From a checkpoint of a small mixture-of-experts model trained on Wikipedia.
Training: a variant of Adam for the experts, 333M tokens.
Below are experts of layer 5 (counted from 0) of a mixture-of-experts language model. Rows are named gate (a neuron's input weights, with its number), up (a neuron's input weights, with its number), down (a neuron's output weights, with its number) and show model dimensions 0-255. Each number is 50 + 12 x the weight over its row's rms, rounded and kept within 0 to 99.
Before each expert's rows: a language model's description of what the expert responds to; "raises" lists some tokens whose logits its average output raises strongly, later layers aside. This comes from a sample of Wikipedia text that the model never trained on.

# expert 7
It responds to: Middle and later digits of years, dates and decimals, often in tables and coordinates, e.g. 1'8'67, 19'4'7, 20'0'5, 6'–'3.
raises: "5", "6", "7", "4", "9", "8"
gate2:41 48 53 54 47 43 48 70 46 66 81 33 48 42 43 49 36 52 48 45 47 55 37 58 39 56 34 45 56 46 48 30 58 50 31 45 55 45 28 50 53 51 42 48 55 41 59 63 58 56 38 57 56 74 36 52 34 45 46 45 49 59 75 23 47 40 47 36 47 52 54 56 69 58 60 48 54 41 27 41 30 53 48 48 47 56 50 37 41 62 41 47 72 42 51 76 43 53 48 35 16 60 32 37 50 41 45 46 50 50 60 63 39 48 57 46 57 57 31 55 55 33 58 52 52 21 41 43 48 52 56 52 23 42 35 71 69 64 72 34 34 46 51 61 54 55 59 61 51 43 37 62 54 50 51 63 42 51 74 30 52 49 34 42 49 52 58 52 71 65 40 59 42 45 48 63 47 61 51 64 68 51 75 40 54 43 36 40 38 57 42 51 47 34 57 67 48 33 67 55 54 19 55 65 58 76 33 45 27 38 53 37 45 31 67 72 53 39 35 52 58 12 46 75 58 46 55 47 76 39 29 49 56 54 43 63 63 30 38 50 58 55 61 44 40 63 53 55 57 31 48 66 60 68 54 67
up2:50 54 50 46 68 45 42 57 51 59 48 52 56 52 27 68 56 62 64 38 55 43 45 52 32 58 25 36 54 45 50 40 58 46 64 51 43 45 43 59 49 30 32 48 42 49 51 61 61 52 30 46 68 84 55 39 48 52 49 34 30 80 59 33 34 44 56 47 50 68 56 56 28 69 54 21 39 62 38 56 67 54 68 52 61 64 50 52 42 76 55 62 43 36 51 40 50 64 47 29 48 33 42 50 50 56 61 33 61 40 53 56 41 29 52 42 59 57 51 45 51 46 41 39 55 39 41 43 68 53 44 53 43 63 62 67 46 70 45 43 43 60 29 33 49 54 45 30 69 37 45 57 81 30 32 59 56 41 33 56 54 50 58 56 63 35 47 49 43 69 44 34 39 52 36 50 47 74 45 67 56 32 58 60 55 60 29 26 48 75 69 54 53 37 45 40 81 50 39 47 62 50 58 58 59 57 62 54 56 27 59 45 28 48 40 62 63 36 32 44 45 44 54 67 54 38 41 59 74 41 62 43 45 50 36 36 70 61 40 50 47 53 56 36 43 44 50 51 34 42 69 41 45 55 54 86
down2:61 47 56 55 56 61 34 35 40 61 57 65 64 65 44 43 52 59 63 51 21 61 44 36 63 65 72 41 55 28 57 42 31 75 44 52 58 34 55 25 69 49 40 51 50 55 46 40 35 39 50 61 57 43 35 51 59 51 46 25 52 44 46 51 53 47 54 46 61 51 30 64 54 23 37 59 57 34 49 40 44 25 43 42 52 68 32 47 38 44 55 44 50 45 45 27 55 57 61 65 58 57 49 52 40 07 43 43 51 60 53 48 52 43 76 34 63 27 50 70 48 55 40 44 42 39 70 52 70 54 49 38 46 82 53 41 59 40 36 53 30 45 39 76 65 56 49 68 40 35 70 59 51 30 36 59 65 50 31 26 50 48 40 49 52 25 51 48 28 39 61 26 66 46 76 51 64 39 25 44 45 57 65 54 64 56 43 51 57 58 49 53 55 41 45 54 55 52 52 52 57 49 59 45 55 60 52 49 41 47 48 29 53 72 50 45 48 65 47 46 48 49 49 66 56 40 53 37 06 66 40 51 54 55 61 62 35 36 50 41 50 42 33 51 57 41 50 50 58 41 55 38 38 68 48 45

# expert 12
It responds to: First fragment of a common word split into pieces, after a space, like op in opted or opportunities, par, fre, di.
raises: "es", "-", "s", "ver", "il", "et"
gate0:47 51 19 56 53 38 20 53 54 44 48 48 40 63 38 37 48 41 43 36 66 43 41 43 48 40 49 51 65 43 69 53 54 73 65 35 58 50 47 50 59 58 60 42 59 44 43 72 60 54 49 44 41 51 47 76 30 72 63 76 57 57 51 64 32 68 66 63 52 38 42 60 50 58 59 34 49 43 22 45 54 40 46 44 55 46 65 58 43 63 66 52 43 38 61 61 50 44 43 49 60 67 34 53 59 39 67 31 41 37 47 40 39 56 48 31 51 49 56 55 56 66 38 49 58 55 70 51 57 65 31 38 51 51 38 53 47 54 56 47 56 57 41 31 46 38 69 28 36 79 40 55 40 48 57 60 36 52 60 69 89 50 47 61 51 51 66 62 57 52 40 34 60 40 63 77 49 63 53 54 59 49 46 60 49 68 47 38 44 56 50 25 62 59 52 72 52 74 62 45 40 41 50 46 49 45 64 60 49 42 73 46 48 29 45 35 81 53 48 75 65 32 37 38 49 63 40 59 75 42 39 70 60 42 58 57 43 58 52 44 69 49 66 75 34 57 44 47 50 34 67 40 36 45 49 62
up0:64 49 56 50 56 67 57 57 56 68 43 62 45 57 65 58 58 52 37 32 55 87 52 64 57 52 66 65 57 73 58 45 53 53 29 45 60 55 54 61 66 14 56 30 47 74 64 53 42 52 45 47 38 46 53 44 50 52 44 33 48 42 54 40 50 39 33 50 56 65 53 56 44 46 37 49 38 70 56 43 31 45 54 71 50 54 52 70 55 52 44 52 50 58 46 35 57 56 57 44 61 28 46 40 42 68 16 41 43 68 52 26 60 55 41 51 54 61 35 30 38 56 67 50 60 30 41 48 48 47 62 47 58 54 55 53 57 52 60 69 39 68 60 65 35 60 42 78 73 45 69 69 38 46 47 43 57 50 45 44 21 64 38 55 53 53 38 37 44 38 59 51 58 65 70 48 53 45 33 46 70 45 28 35 40 26 52 48 38 53 58 55 46 38 46 43 31 36 67 42 37 53 59 14 48 30 36 61 39 50 44 62 41 48 49 45 42 17 32 47 46 56 71 41 74 33 65 38 31 61 48 51 56 41 59 57 39 40 31 39 33 49 49 49 49 34 42 48 53 52 55 68 51 66 53 48
down0:50 52 46 65 47 57 33 25 52 54 69 30 53 48 53 45 47 39 51 64 45 47 49 39 59 53 57 55 45 43 46 42 68 57 35 33 35 40 42 49 43 52 65 68 03 47 69 29 64 62 64 43 42 49 56 48 49 51 60 58 38 48 60 40 43 23 44 61 54 35 51 44 52 42 47 49 73 74 49 37 77 61 45 47 55 63 39 45 54 56 62 55 43 27 34 57 48 48 58 40 42 40 35 53 56 31 41 53 52 39 41 46 35 61 52 57 38 52 22 38 34 38 26 70 72 62 26 50 41 53 47 49 59 48 24 25 46 30 62 60 28 52 49 59 38 57 27 54 53 35 47 66 49 36 43 46 34 58 37 38 47 52 53 50 38 46 39 23 52 47 56 47 32 69 45 58 73 57 59 50 55 37 53 51 41 69 56 59 61 55 48 51 34 73 51 44 72 45 58 37 43 67 41 48 52 30 47 44 48 63 70 31 65 42 53 48 49 60 25 47 69 63 43 41 65 52 57 51 63 36 33 60 28 45 51 70 58 35 48 50 46 55 31 60 55 41 36 26 47 53 63 64 43 63 63 47

# expert 34
It responds to: First digit of years like 2009 or 1978, blank lines and == before section headings, and adjectives such as political, social, national.
raises: "0", "1", "2", "3", "4", ","
gate1:32 57 63 42 67 50 40 46 26 45 45 48 52 46 55 42 45 53 36 61 48 55 60 61 51 61 57 74 76 57 77 34 61 57 61 50 36 39 57 51 33 46 59 59 29 44 38 34 52 63 59 59 34 51 58 53 46 39 62 48 64 33 56 46 48 55 56 55 51 41 55 50 42 46 45 39 22 36 44 42 51 53 69 48 48 34 40 52 27 41 52 29 75 41 50 70 24 40 62 56 56 16 43 51 48 52 43 66 63 67 47 29 49 53 31 37 56 35 46 50 82 60 55 53 56 56 78 54 29 55 66 61 52 73 42 28 33 63 30 45 53 66 43 42 60 46 30 57 52 50 64 75 53 29 60 50 66 69 56 48 56 74 44 47 49 37 52 45 50 37 48 52 44 59 55 60 17 49 47 66 43 51 67 46 49 37 32 72 69 54 40 42 44 28 55 48 48 62 31 52 50 64 44 56 46 69 53 31 45 55 36 49 47 60 60 70 44 45 40 37 45 52 45 51 60 52 42 52 58 49 36 23 43 58 29 43 36 26 43 53 78 41 43 57 55 57 45 53 43 42 35 46 50 53 64 64
up1:45 55 62 64 69 54 76 38 51 53 57 58 52 53 70 55 42 50 47 46 36 58 47 42 59 90 47 46 57 44 55 54 55 50 53 71 58 64 24 35 39 52 51 28 48 33 67 44 46 47 46 64 38 31 61 64 35 41 49 57 57 44 49 46 53 45 36 56 64 50 35 35 47 54 52 49 34 45 44 54 47 71 48 57 41 60 52 57 37 20 55 43 52 43 40 43 61 61 38 56 45 77 68 41 67 51 39 24 73 40 40 32 78 58 64 35 68 50 47 41 50 58 62 36 49 54 46 43 61 26 39 63 47 74 37 31 34 63 26 60 36 42 38 42 38 54 69 61 58 38 69 57 50 49 56 48 52 42 44 43 40 67 40 58 48 38 56 34 37 55 50 44 52 59 61 48 39 73 68 37 27 65 53 47 67 47 44 39 43 67 59 40 37 43 43 54 48 46 39 35 30 62 50 53 58 54 53 33 44 29 80 45 37 50 58 59 40 63 57 39 46 50 61 50 67 48 44 39 37 43 28 58 39 42 68 71 60 57 43 35 58 54 29 80 52 65 50 71 33 39 63 47 33 44 46 45
down1:58 53 39 59 63 58 41 71 61 48 49 15 66 62 61 45 50 48 36 53 76 45 49 43 52 46 45 45 46 47 67 45 36 64 53 48 63 56 53 59 44 32 49 45 53 24 40 42 28 51 63 40 36 52 39 43 62 52 32 55 56 48 50 48 45 51 53 40 73 29 69 51 51 54 56 69 64 52 34 30 50 79 57 74 63 42 42 56 74 70 49 34 57 66 38 49 35 38 46 58 74 33 65 71 61 58 38 61 85 48 50 62 52 58 49 49 47 47 51 64 61 49 29 53 62 50 37 69 49 43 31 65 48 44 39 60 41 48 46 40 61 30 52 54 68 38 40 55 71 42 58 44 34 76 44 33 44 61 48 51 46 48 38 39 64 45 36 53 58 56 68 63 56 41 42 45 34 65 56 39 63 47 56 49 51 64 51 56 43 64 29 54 30 56 58 49 65 30 50 45 45 59 28 50 32 66 44 45 29 50 50 61 30 60 64 68 73 45 71 29 51 66 63 37 45 58 50 45 44 58 34 43 67 40 55 46 69 58 43 65 40 40 44 49 37 38 44 42 42 75 51 26 44 51 37 50

# expert 36
It responds to: Single digits inside codes, coordinates and statistics, plus line breaks ending infobox fields like Motto or Postal code.
raises: "-", "\n", "1", "|", " ", "2"
gate1:54 46 37 50 59 36 52 52 52 59 34 55 60 57 39 46 65 53 56 28 55 36 37 44 55 50 39 56 45 65 79 53 32 59 54 50 48 30 48 40 53 28 49 74 65 52 55 35 38 69 71 54 64 65 35 44 44 44 57 35 42 49 40 53 75 45 34 42 49 55 44 74 61 52 59 59 49 52 47 41 41 50 37 57 33 36 39 71 77 37 57 37 43 35 28 48 53 36 50 33 45 55 45 31 59 70 34 47 53 45 43 30 38 45 40 53 56 55 47 57 46 36 39 37 59 43 50 71 55 48 35 74 39 60 58 26 67 73 41 14 32 59 42 44 50 31 46 37 51 49 52 38 45 56 47 63 43 48 31 61 53 76 35 69 55 56 46 32 53 37 44 48 47 55 43 59 44 41 49 45 60 51 36 67 41 39 48 45 54 55 30 30 52 57 65 45 36 51 31 35 71 67 61 32 78 60 61 33 44 44 37 39 32 60 46 56 81 53 55 44 46 52 50 55 54 50 71 60 42 55 43 30 55 56 55 60 52 58 15 31 61 54 54 36 51 54 69 39 45 35 42 66 39 63 45 53
up1:44 21 53 40 50 35 43 48 51 45 60 70 46 73 26 47 44 60 54 58 60 44 29 47 80 52 56 46 56 49 52 20 45 65 34 62 40 63 36 09 48 47 35 49 50 51 42 45 38 42 26 55 59 44 41 53 60 55 30 39 67 51 49 68 53 44 57 33 39 49 57 48 39 39 32 25 58 55 49 40 46 50 46 69 38 61 59 52 38 49 61 35 40 63 51 49 59 36 56 27 50 42 30 53 54 36 72 37 52 34 65 47 58 53 51 36 64 52 42 75 37 58 41 45 53 62 37 48 67 53 29 48 49 39 37 48 58 54 49 44 63 46 31 52 67 56 60 51 68 57 55 62 45 56 83 37 43 54 58 44 41 53 60 69 34 35 58 59 45 24 41 47 53 60 55 40 52 27 36 56 52 49 52 50 28 46 44 57 32 40 54 34 60 44 54 45 63 45 37 54 84 67 65 51 60 40 54 44 56 65 58 48 38 71 46 46 48 63 62 57 41 40 36 42 41 40 29 35 38 74 38 61 49 46 48 38 35 55 37 65 34 64 40 26 41 44 64 49 72 50 32 59 33 45 44 44
down1:63 59 46 66 64 48 46 45 60 48 24 49 40 35 30 42 68 35 52 60 56 31 54 34 21 26 49 64 39 68 36 68 51 65 37 75 48 35 56 40 31 77 54 56 44 54 63 38 50 48 24 47 55 59 48 43 36 46 52 54 48 46 62 41 40 42 53 63 66 57 51 52 33 50 38 49 45 56 54 42 42 38 56 57 39 38 52 59 54 19 48 49 35 49 71 34 54 42 54 42 50 44 57 55 64 43 52 48 71 50 35 59 38 48 43 64 61 66 53 62 79 39 50 31 58 51 73 43 36 60 61 58 60 70 63 64 67 43 62 43 39 58 45 58 63 66 43 46 66 44 28 63 45 35 47 31 46 56 53 74 46 73 36 36 62 43 53 28 53 41 43 41 46 54 48 54 61 39 55 56 69 42 46 71 37 55 35 52 38 34 58 36 65 39 49 32 50 45 36 53 35 49 42 28 66 49 40 51 54 53 64 32 54 45 50 68 52 37 34 90 49 37 43 59 31 67 44 39 64 40 47 50 22 49 63 66 65 46 44 51 47 48 66 37 34 50 53 33 68 41 61 57 55 51 51 46

# expert 0
It responds to: Inner letter pieces of proper names, often foreign, inside personal or place names, like Ku-d-la, Bro-d, Bir-d, Bobrovsky.
raises: "do", "s", "val", "f", "d", "de"
gate1:31 39 45 48 49 43 55 53 68 38 47 55 34 27 38 42 32 38 44 64 58 56 31 73 56 44 59 70 61 65 44 49 57 67 45 42 73 76 28 56 54 71 51 72 46 36 34 46 55 58 44 61 55 67 43 48 55 41 76 46 39 73 58 52 39 41 65 55 32 54 60 74 61 59 55 48 60 42 41 50 57 72 67 41 53 50 66 71 35 34 45 46 50 54 35 50 46 62 45 54 57 37 62 51 59 32 53 50 69 42 65 39 45 38 22 32 53 53 56 32 63 38 47 51 47 33 57 68 63 91 37 44 42 36 43 57 45 49 67 34 42 52 70 42 41 48 45 41 60 60 39 52 69 49 35 56 49 42 72 44 48 44 49 54 40 48 68 51 43 67 63 39 61 42 59 36 46 51 47 44 64 45 58 67 35 43 65 46 56 30 47 28 45 60 35 59 49 60 62 35 41 31 44 48 55 38 49 51 40 47 53 52 57 55 30 67 74 47 62 53 55 61 44 39 68 47 36 64 29 58 47 65 40 33 51 48 60 40 38 38 31 40 58 53 34 54 61 53 33 67 54 19 49 49 30 37
up1:47 41 63 48 45 48 42 46 51 73 70 50 50 66 52 66 62 25 54 49 49 46 43 47 61 40 41 41 32 59 47 57 55 66 30 54 57 79 56 67 44 55 55 28 55 58 70 49 63 65 31 48 56 50 47 51 53 86 54 49 55 40 31 49 65 55 66 61 56 50 51 32 59 59 59 72 51 61 39 34 37 44 42 40 41 37 45 24 55 45 47 37 32 54 36 43 56 59 54 52 53 63 70 65 49 58 60 54 40 47 56 52 43 51 38 53 27 66 55 53 48 42 43 54 62 51 73 51 31 43 42 35 74 39 55 34 49 53 77 37 47 55 55 52 37 37 49 50 58 56 46 60 32 36 55 38 52 42 44 40 46 64 08 40 28 59 54 40 40 43 44 44 52 29 21 50 48 51 45 65 24 47 48 34 58 25 45 52 46 37 49 48 56 66 41 55 61 55 64 49 49 72 65 60 44 52 36 38 39 42 64 40 23 42 51 71 63 57 50 60 45 74 57 23 49 60 52 28 39 38 35 55 59 59 38 32 57 46 32 70 61 60 44 30 55 49 46 80 42 61 52 48 51 48 50 31
down1:39 25 65 74 68 43 36 46 59 42 60 36 43 58 71 54 43 30 48 46 45 56 61 49 51 60 64 58 58 47 51 57 64 70 72 52 38 29 49 42 44 34 55 40 40 48 56 61 52 30 35 49 57 25 55 52 54 70 48 39 52 48 49 33 46 37 45 47 66 47 48 29 44 30 45 62 57 40 41 41 44 53 60 61 40 54 39 65 89 73 55 35 40 52 52 73 56 63 40 54 73 56 46 28 51 64 52 53 45 37 25 50 35 82 41 46 39 44 67 54 28 59 27 42 49 58 71 49 63 54 38 57 50 56 45 42 47 48 62 48 45 43 51 52 49 61 47 51 40 33 29 53 50 47 66 55 22 46 45 57 56 31 55 76 57 44 65 36 54 46 45 34 34 61 55 41 45 50 52 46 53 39 38 65 67 51 30 75 70 38 40 63 24 66 78 44 39 53 49 62 62 78 56 48 58 52 37 59 65 56 53 46 57 49 69 43 44 48 36 33 62 56 66 42 59 55 60 33 51 51 35 37 64 43 58 49 58 37 45 53 29 51 71 33 30 54 32 51 48 54 41 44 54 47 56 53

# expert 5
It responds to: Word-final plural suffixes and closing marks ending a noun or title, such as s in References, es, ions, %, closing parentheses.
raises: " of", " in", ",", " with", " on", "."
gate1:57 42 76 55 40 49 35 53 52 62 52 45 54 56 52 39 57 33 34 28 63 36 46 65 31 44 43 31 41 42 49 51 30 50 47 63 59 52 29 76 48 64 23 39 36 28 22 51 45 55 49 61 43 49 38 40 42 43 54 48 49 38 32 56 40 51 57 39 40 55 41 63 49 59 57 53 50 66 41 50 36 51 50 61 43 43 32 49 45 49 58 59 42 56 38 46 56 63 65 45 64 53 61 52 51 42 66 48 57 63 44 57 45 72 54 41 45 48 54 34 37 47 48 51 41 40 45 68 38 28 50 60 44 39 53 73 49 66 45 34 56 43 67 63 50 67 42 47 56 58 42 49 46 61 32 57 58 72 30 55 74 61 53 47 44 63 29 65 51 74 58 64 47 53 16 40 67 50 43 51 54 49 55 45 57 54 72 57 54 48 45 51 49 34 43 37 36 39 45 44 62 52 58 24 77 44 56 61 67 60 60 36 34 47 76 52 46 41 39 35 49 49 57 39 45 99 32 48 28 18 28 40 49 54 30 54 62 52 41 43 58 55 36 52 29 69 47 33 40 57 49 48 51 43 66 38
up1:48 40 38 44 51 57 53 22 48 57 50 60 38 80 41 61 45 31 54 54 59 50 33 40 51 54 44 61 47 34 42 50 49 49 42 56 42 40 62 57 51 32 63 63 47 28 51 38 51 54 42 50 40 59 56 44 43 32 71 61 37 61 57 67 48 45 32 40 45 44 32 49 54 31 46 58 47 63 59 37 56 50 37 58 55 63 47 64 55 54 65 60 69 35 63 60 61 59 60 43 48 41 49 62 23 71 56 51 58 46 61 49 53 44 52 50 37 41 58 52 49 46 38 41 61 25 43 69 48 59 52 59 71 64 38 46 42 62 57 39 46 35 32 49 53 40 59 44 60 37 41 36 54 33 59 74 26 34 36 48 53 62 74 41 33 43 36 56 28 43 55 53 39 34 40 55 35 66 79 41 44 56 41 70 82 52 28 45 55 35 42 58 51 56 52 43 59 57 54 53 71 67 45 44 63 43 43 44 47 41 75 27 50 84 63 57 47 60 56 55 41 38 71 65 52 39 60 49 48 50 56 38 51 62 42 35 41 55 42 81 44 65 43 47 74 52 36 34 45 06 57 42 63 49 42 58
down1:68 43 56 20 63 31 44 65 45 59 57 56 32 64 42 55 51 58 49 56 31 59 51 47 43 38 44 34 67 56 38 62 44 42 66 41 67 57 53 36 25 55 71 55 56 33 43 74 59 51 48 48 48 39 49 24 57 32 39 58 45 55 28 41 43 65 36 55 54 46 39 38 47 43 24 49 66 33 35 56 50 48 39 30 54 43 53 19 50 45 63 44 56 31 72 39 51 35 62 67 47 36 42 38 52 52 36 30 70 63 46 57 60 35 64 42 61 63 33 71 47 39 62 51 49 50 36 31 41 63 38 62 64 40 70 57 44 42 63 52 30 20 35 55 59 37 64 22 53 57 55 64 60 66 47 75 52 57 44 58 45 67 62 66 58 59 59 71 51 46 43 69 68 35 47 71 51 48 35 28 44 60 54 56 41 44 47 52 40 51 53 52 44 39 52 37 68 36 69 59 46 54 66 53 58 31 47 46 36 52 56 56 62 51 50 48 49 81 55 41 62 68 45 32 48 52 44 59 53 63 42 51 34 55 28 24 38 64 50 43 53 63 42 49 52 59 39 40 66 44 44 51 46 49 52 61